Below are experts of layer 4 (counted from 0) of a mixture-of-experts language model. Rows are named router (the router's row for the expert), gate (a neuron's input weights, with its number), up (a neuron's input weights, with its number), down (a neuron's output weights, with its number) and show model dimensions 128-191. Each number is 128 + 32 x the weight over its row's rms, rounded and kept within 0 to 255. Numbers have three digits each.
After each expert's rows: "comes after" lists some tokens at least twice as common just before its tokens as in all text. This comes from a sample of Wikipedia text that the model never trained on. Tokens count by the router's weight.

# expert 60
router:094066127121153113135118134135126120137145124129145078158155106127140193182089110121152117109094156139103121119085130146081117114141130104201105061179087100175121143109104126098148125122155169
gate0:175121113067161093075132098113177104110195168102120182186165190186120059106088111115118152106056144103062077165164091157061112152131128124211138117175090180182127123114100083148136119039164091
up0:132110165109174141120178168110154147157128145092118069130150142100138202132112147104119107099112132109171171140099112127115135130137089179144152053171159135164127149097137130134161135052125132
down0:099043151157086098086156154116095132123105145079108107138154201108077177120152100154109157109124124128111094112068053126122184085074105097137126079165133106102150082076119119130133145142222136
comes after: " the", " United", " of", ",", " in", " New"

# expert 73
router:104079145127150088154126110149139141154139087190154101129140064149098205158101077196128148106118155113112116191123106112121163122155121120157179061134048126164037130071161097156189100116126120
gate0:108133149133097046138073079135087132052106117179149156179107197094130090115101146136124148083157181165157161107143163096106131074121095140117116137101175107163085139123099102126176104182149136
up0:137171135107082139103135146090184081136052102123098125122148089143077083112160136137119130143136115151189154085127125043130145147133141147157197146091181075119180090111085115101130097125137124
down0:165106168148088113112139112136118153115062164095090147124203121217175111088125097113077134149114133140164144169115179092179109153116139119120120123094152151090126156105146107128098141112107099
comes after: " |", ":", "-", " of", " by", "|"

# expert 23
router:126102136157195123149112112168175122127125127135166130211153105151117176130100086109167093135106138110072136129101137049088130099202116103117129095098125124143121180086132132135159122120130139
gate0:108175097110148112106180082156185154119170115136087100186129171154111145114129154178140105173114132123135078119114046148128163131144201094155106154085124089178136194123082147205139146142126137
up0:115091130133184185106170146091115155165141101157094084134090146133169159115122145149174148151163129096109093139080082117167120126122182091085152140098159102162099148153067167073150185123099156
down0:112098132164149104166146109138117161160100088176146089074111122113118151093131117101208108131139180143106166123177154112145141172074102170122133146070078145166091065105070109104086143112067168
comes after: " ", " (", "–", "-", "In", " Born"

# expert 52
router:113068160188137077171139093136139143152098104155181061163180088131095126176124114096135177071121143150063152137095039137092144077160154112107120125179096095111106137102076080169086121134190147
gate0:077106141127130068143194109190081166125096169173140128139094134108159161173152118178154147110176053151138149129179075181108091085159108100100098107150125106149101082174106139131109127124092168
up0:094107164135143077145180108184130130107119174142114101157103162051142167129143121161098140106152142124132080188162123206164118147171110153118095142122147132161127092122131154116079134097103150
down0:131169155131126081168106118132095116109091103089093111043162147183127115153138154080104122201162104102111069124139095109157117167132144117082106182114118152140128118188153043175102140155166116
comes after: " ", " (", "-", " \"", "|", "\n\n"

# expert 12
router:103099121159101077163105131172158127163091129130149099128154030157086163151118062195161142134124142111135122108095111115093120104128166129112080064120114127170066129112126119064089074094164141
gate0:117091161102100093098120158116154173068107143122128112149154114080127075086122113047065125122123145104090111097049153154192089092171169140132135140097149130088155121051058129144126074108135139
up0:145122123147175115124138165061122115112161107138099125150105093122093122100081148125109068141100113073102177075146127175171112110134146131072119103099140128104171121096085125107086126118104094
down0:085115120141174175142062128104071208084123157142113151114117108125103171114126084155140136104130094136097128131109163131138132154114172147158136062118059109148170124165133168107151139139138118
comes after: " the", " his", " a", "'s", " first", " their"

# expert 55
router:082078124149160085130141116123155112172132109152165075139190130232105143147088113078164168110102163148070137128115045099128108124186138126115166082158102114120110124088140048144145112104171130
gate0:153110123121092150063146138136063103050160195154095166136131094128149144038098128112164140167133082187055159133139164097072168141110142132179128076081104117179079116112121120149170110161151132
up0:128074149062142146135143086135192161124135106113117140148116143082162118135152107150117126126076133151122192117165099161151145109152093148170159131199178095152167133154102193118140104107129103
down0:143113160107081090133118173153132221094153129136147154096136121148120125130194160139112156149116144103129110146181127147112113054144110107177119144176156117146115112074096116138143153112089181
comes after: " (", " \"", " |", ":", "-", ";"

# expert 53
router:118089143155136099167167095130146114128129150123111097139151138139113142146120096108133131119134151103107164181118128081071198130217117117174152122162117130146101177128084080080074108111131154
gate0:143135127145128178122060142145145055116145104109138066159104126110101097166131083078098126164115085135117085136059148196103150140146132095127120099152172112129095163186127192168083091204103090
up0:144158129181128146110124184153131058118127075152072075155099114120131153167142148145133122155127160111084176140175126143065119170072161147086114084166153130120124168163130151171086109189160114
down0:102114149098086086121124076143115137133070149117131181090103136108142111123137102164105140182104119150130106110112133157173148171157080153175125199067113165165168086083126110108157146127150087
comes after: " in", " of", " on", " to", " at", " for"

# expert 3
router:070119186123112133133133143184147135126093086144160098170146076174121168147086109140169139137124130141075136153117141085116164071153145114122131095154089094135138182107123143115124093122110199
gate0:157141165157118138055138101156120143140113129097105108136175132076130122093157091138149172133150143082086193069160110131171124153100138107154180135122144138101083189077145120157112097137073143
up0:165084113137092083157172123115118119161084113132168120113138126088064212118076105133110150099116157129152129114131117142148101165041112122137145136144127176157173159147126101147155090156083090
down0:043135142085130151105163123167166094113120124105153136134149154149109120156160110163160127119178101139123128126088155091111177106131180160158133121170087180121127100124152161135119144063093178
comes after: ".\n\n", "|", " |\n\n", " in", "\n\n", " March"

# expert 71
router:096108149192118124169121100155150151138086081142153069135162066202097127174081074150096134154096147125110137184126045141108132100189123118094086082110119154112065149106126110135141079102122139
gate0:135103103138145141065114136128114135091109145131127096174151139133093150151105117155091173162118127191130151133091092133157117085115194154130109135109141094081173082160113118146102118109174156
up0:105106075131122106172151141137096101166095128142137094132140127127102137108197075158168145124152118119097154138142113102201085104098092165074116091119078127099177104142116104151130137137139062
down0:135155138161140168116117153161097103076188094100155169181159121109120082170130085094093179172163060093149113130130076159136120141169108077109166145120162166151111134125174080091167102148134098
comes after: ".", ",", "==", " and", " the", "-"

# expert 13
router:095123178168135138122126119146160169154097117132141136190130083125122104158122112120131154106115109093147137169089132086070138077125171108183114111099112120121086153108077145147131109130148203
gate0:115043089124136129078122157142127163106109161085092129091112091084105148168129113148099152105098112088121119145161116154104130171127126111168102182129156111109094131106056174094153107129134138
up0:093138142131120123103136141111135135130035144137084196128153095118130227185125168113179133127109127152160110206099114159099112192129129155168114160132087148141081113120121058194130110125054120
down0:139120185107144081150170124122093098203161121131156102137140162133078127037092092098147140115125111135159088093184113128153111126110101139037138147122127111104122135161177191114110091091171134
comes after: " ", " |", " (", "9", "7", "–"

# expert 25
router:124129144120092104181161145162143164163138104120187116183124127146105151140120106144177176098116122152113122133154142134107155143112124099131159107133130142120106138105146139113125129105126137
gate0:142172170154140058131123065141123152094108103145096100177149152151129122145109100166116084148098134170168153089097125081097075203132140113155120111118178118113184135100155118135198125033093095
up0:072172045150160094071168112080167118149099137112147111124148109094151125129111070170127121077121129094154166081120111077119102085126158218114119163141170139120139097148122131152110086107121125
down0:157072078171131118153149090172126128112181064094116132062114079143117146097149132164149088162075104102145175110177152111136122166095119114152128108082106071128083137107180075141112080138104121
comes after: " ", " for", " in", " than", "–", " as"

# expert 66
router:118103159136108135169116120109168142144118017165141122149153108129131142163111087142136127090085135108131130147094132109084151148208143099119144116103053095150095150095111114095143093114194154
gate0:140108107096050099146168171076097153130156159144132159138188136134110131123118117188147148078061154123126138119108126169096134165092176026096135109094105108099125176121158172148094171146165099
up0:172143162052149130084110109105142147142080079144124107133102069146161092081139161111099130192142122157087141124079071106136154134140130117145148106175108143121091162139096102130120143109103176
down0:123133158122174125089102132079145134199150114121113114137144100098095190111173149139098122162151125131149182124156160173112127221149087144166107131164168070182082119106149139158104116074163076
comes after: " of", ".", " in", " for", " to", " on"

# expert 58
router:122108142183167061176158118133147169161124094136217050158156113187098161141112123116136184121056161109072127169077067135113119106210148140140152115153127132151076139112152051117135092135157144
gate0:134146168133106120105171172088147163174164131105182100117139092163125028189161080104096146148076075064117146090053113103133198066173146120116102139115147104171133122179126140123102110156152079
up0:110149117190149176123105159146145150146130144119097157109123161164136095097190120125112175088099071125100128121117155120135142152107070143109204132137075173135138124116138140083153088152102154
down0:105095103191111153134201121142187135102150135155164177184105144125160036162121137164234120135059128125115122096150113105140136128106108108151142132098150145117144108072166099100078114200097074
comes after: " (", ":", "-", " \"", ";", "″W"

# expert 45
router:129141192124180167156162123133141194158102137112194086200147053157116125153124102104088141043131143082123113142139095091097154054115136079160129107108125079117093123102150105128129117103132188
gate0:108081175121172150131163102115180165131123143135111203069150104145136113152090185109125147055153113148160065110168132126097078182112082110143067105091136081170118140122179148113061085112070060
up0:152162093135115143119173170094120123135118086122185160112078096134087114162112177115113163159092063106121098126165122131160130120115104126162129175126140089144133097119137119116092111102126127
down0:046109110096119104094144100094066120183168119070099080167115150116064052117123140184138146117077094100171127194104133143129100127081086147100128135166169143132149094146107110141094146152112151
comes after: " ", ".", "–", "°", "′", ":"

# expert 11
router:110084119206112078127121078125154127155130135127163091165185103236118098132113123106138137086098163118073115170096122122126136112189141081120133102113080100134121147099176092130159090123154138
gate0:104124069157166120119129143086134155133146134098109072130159160067168140142124197143133155155129142092120146150098149118097085077155155092108157102132095073121148185148130107108146143178173090
up0:102162105133149077156083139138128120149145175121170096097093172170133124144172176113094170169118172099073130130130066133140099136117176053092126102127110080152101196130109096122114125134156140
down0:169087095128120135140137097140118181105116103100203155138072145120146199135131113141133163127113103182153100051149178203101088098086136170150103123142120139060163072138131148159084149105110071
comes after: "\n\n", "|", "\n", " \"", ".\n\n", "."

# expert 75
router:101118137147100086162152088130141161125123096136169114189151087235055151144115127122217132100123135093109138149088130102053132093174176098100147093158113150133094167096072113115151109099155181
gate0:092107151138103122145128102150097080117125092117116051143136115124100099160127111129120101153146114154174139149146145128143114130186155097180182087109136126096148110149077205095157150113092127
up0:105131119088086119116143181140167182088160104101132138108142144144172094124075160147146160120115168116134131181068171111111105161142113158094100146159087093136130124151217109181123161134170122
down0:101153149119100127090131109116144162122185129149196106184190154123091122153071122111141126055130189108114153168114110129170180163119124142150142091149119161092107076059106168104104127150198177
comes after: " |", "|", " in", ",", ":", " October"

# expert 54
router:059074141125091120138165103104163131160111089161124083135150102190111124144109115153167111123099170106095139141138099103124149125176149116166114086181096087101073166131195092126124104134133149
gate0:126100065149116128121111201112093159132165130146119134150186139170183123123134173125108157065111133153071110137153135091134125085117080165149085143138084122080164129124146134103142132115119087
up0:117090135198149207112079110128149121090123157139153135145114130170143141108176156152076104136150152125044156153143146130184121169174096099112138136100147076135153104093140169098155130121133115
down0:203121116134103090072088062135148061084125115153099104119083139036161102059144103169103103107063118124134141132121166147189161143104078139068137120081155117125182081101116124134090088141163165
comes after: ".", ",", " the", " a", " where", " that"

# expert 42
router:125115185171175110166102108195187167140102122121120160188153086153109117148098127101143152123130101088111135156116081092118122054142119112146091099117098149128125162089104119152147121114129175
gate0:081094113105129113029133094166113154122077149125127141155046115130078115167135119132096121117104053131061051195113148149115154141136131134060084141126071143158154127150129130144152134151116106
up0:129117153103175141123161132156109148148104150100148135101059100130090117120113098147090095121120087184031052196183150131126136152143095110064130131120048116175170135147192132142180126190128103
down0:150091176139153166140070061117131120132122201107135128166112157109143108106086097080116171134131075140103175123120106124119097134137110129115167115152132122090181178039142126150160137105073100
comes after: " ", " (", "–", "/", "′", " August"

# expert 85
router:130097182142134122139129106142103143159076109126146035176140128126077150141118125099147111078109147148086130150075109073097134054128113124105170110097100124112095156107119104133090108101182155
gate0:079112146092111149130154089136083104146103089121038079144199164139135173140142115133097133141064076156145145160145175145118070129182131104133125131047131165148117117096088109181154140138180131
up0:197149138190160107142125175112151079116130142094178196074099089102059142072113120133142112111129146103155077095121127177143141129037141153146151166186144076151110120137175178120124094116126130
down0:147164150113164119169160167071143112079174147155143154064163165147140124129062104100065136119139136193101135104085126155113150202173139154133111089189092159083163076139173133091150116142142184
comes after: " ", " |", "|", "201", "200", "202"

# expert 44
router:084092120130188131155113125168164162123120114101134106152148105149108131140093085159142122101045143111099127152091117134094146128135127091196089110171066101183121154125151118112151136148133161
gate0:113129117084183102118118098136108097133143123072132072136084129101113085145094124157130092106113154126100193157202103137088083100190160101182143082128091055144168139104172117089137090174148090
up0:109140058164199127142160079156095144085132117108132129107087157077119058130076104200129107206126172095120128210148069114107078108139160116112145094157107086150168155144112106061159107150104123
down0:142125079117138174134175145111149114112077128108141110128099111093080103178125099161126121076141118156172116090137147186104130170094087057123132150093178151071155139146153084151175150135070124
comes after: " the", ",", " New", " United", " in", " of"

# expert 38
router:098120175169187149174142124193149120139072110165136064115147090178101129153116092128147108125131138067116148125159117119085116123130156101125134102136084090123066125119142077067123111120127130
gate0:156124082148133152115125156148112120123105120118131144054082157142116126179147131156146177137109102151163127134107143093156180101133166143086132147160127100139156132093111143110110131097124112
up0:097091157138135154120166100137128175113076181063165149122131165087110140134132177116168108149143113106149114140142050153153145130164132156145123145184091146109135087101147075176147139135149056
down0:087046182163104155074149141088186115143080143111111074158151155101141092104140118128193077085061074131129134113140118136086092146139112081137114082085100125126135186154145145145175098166133135
comes after: " the", " a", " The", "'s", "The", " new"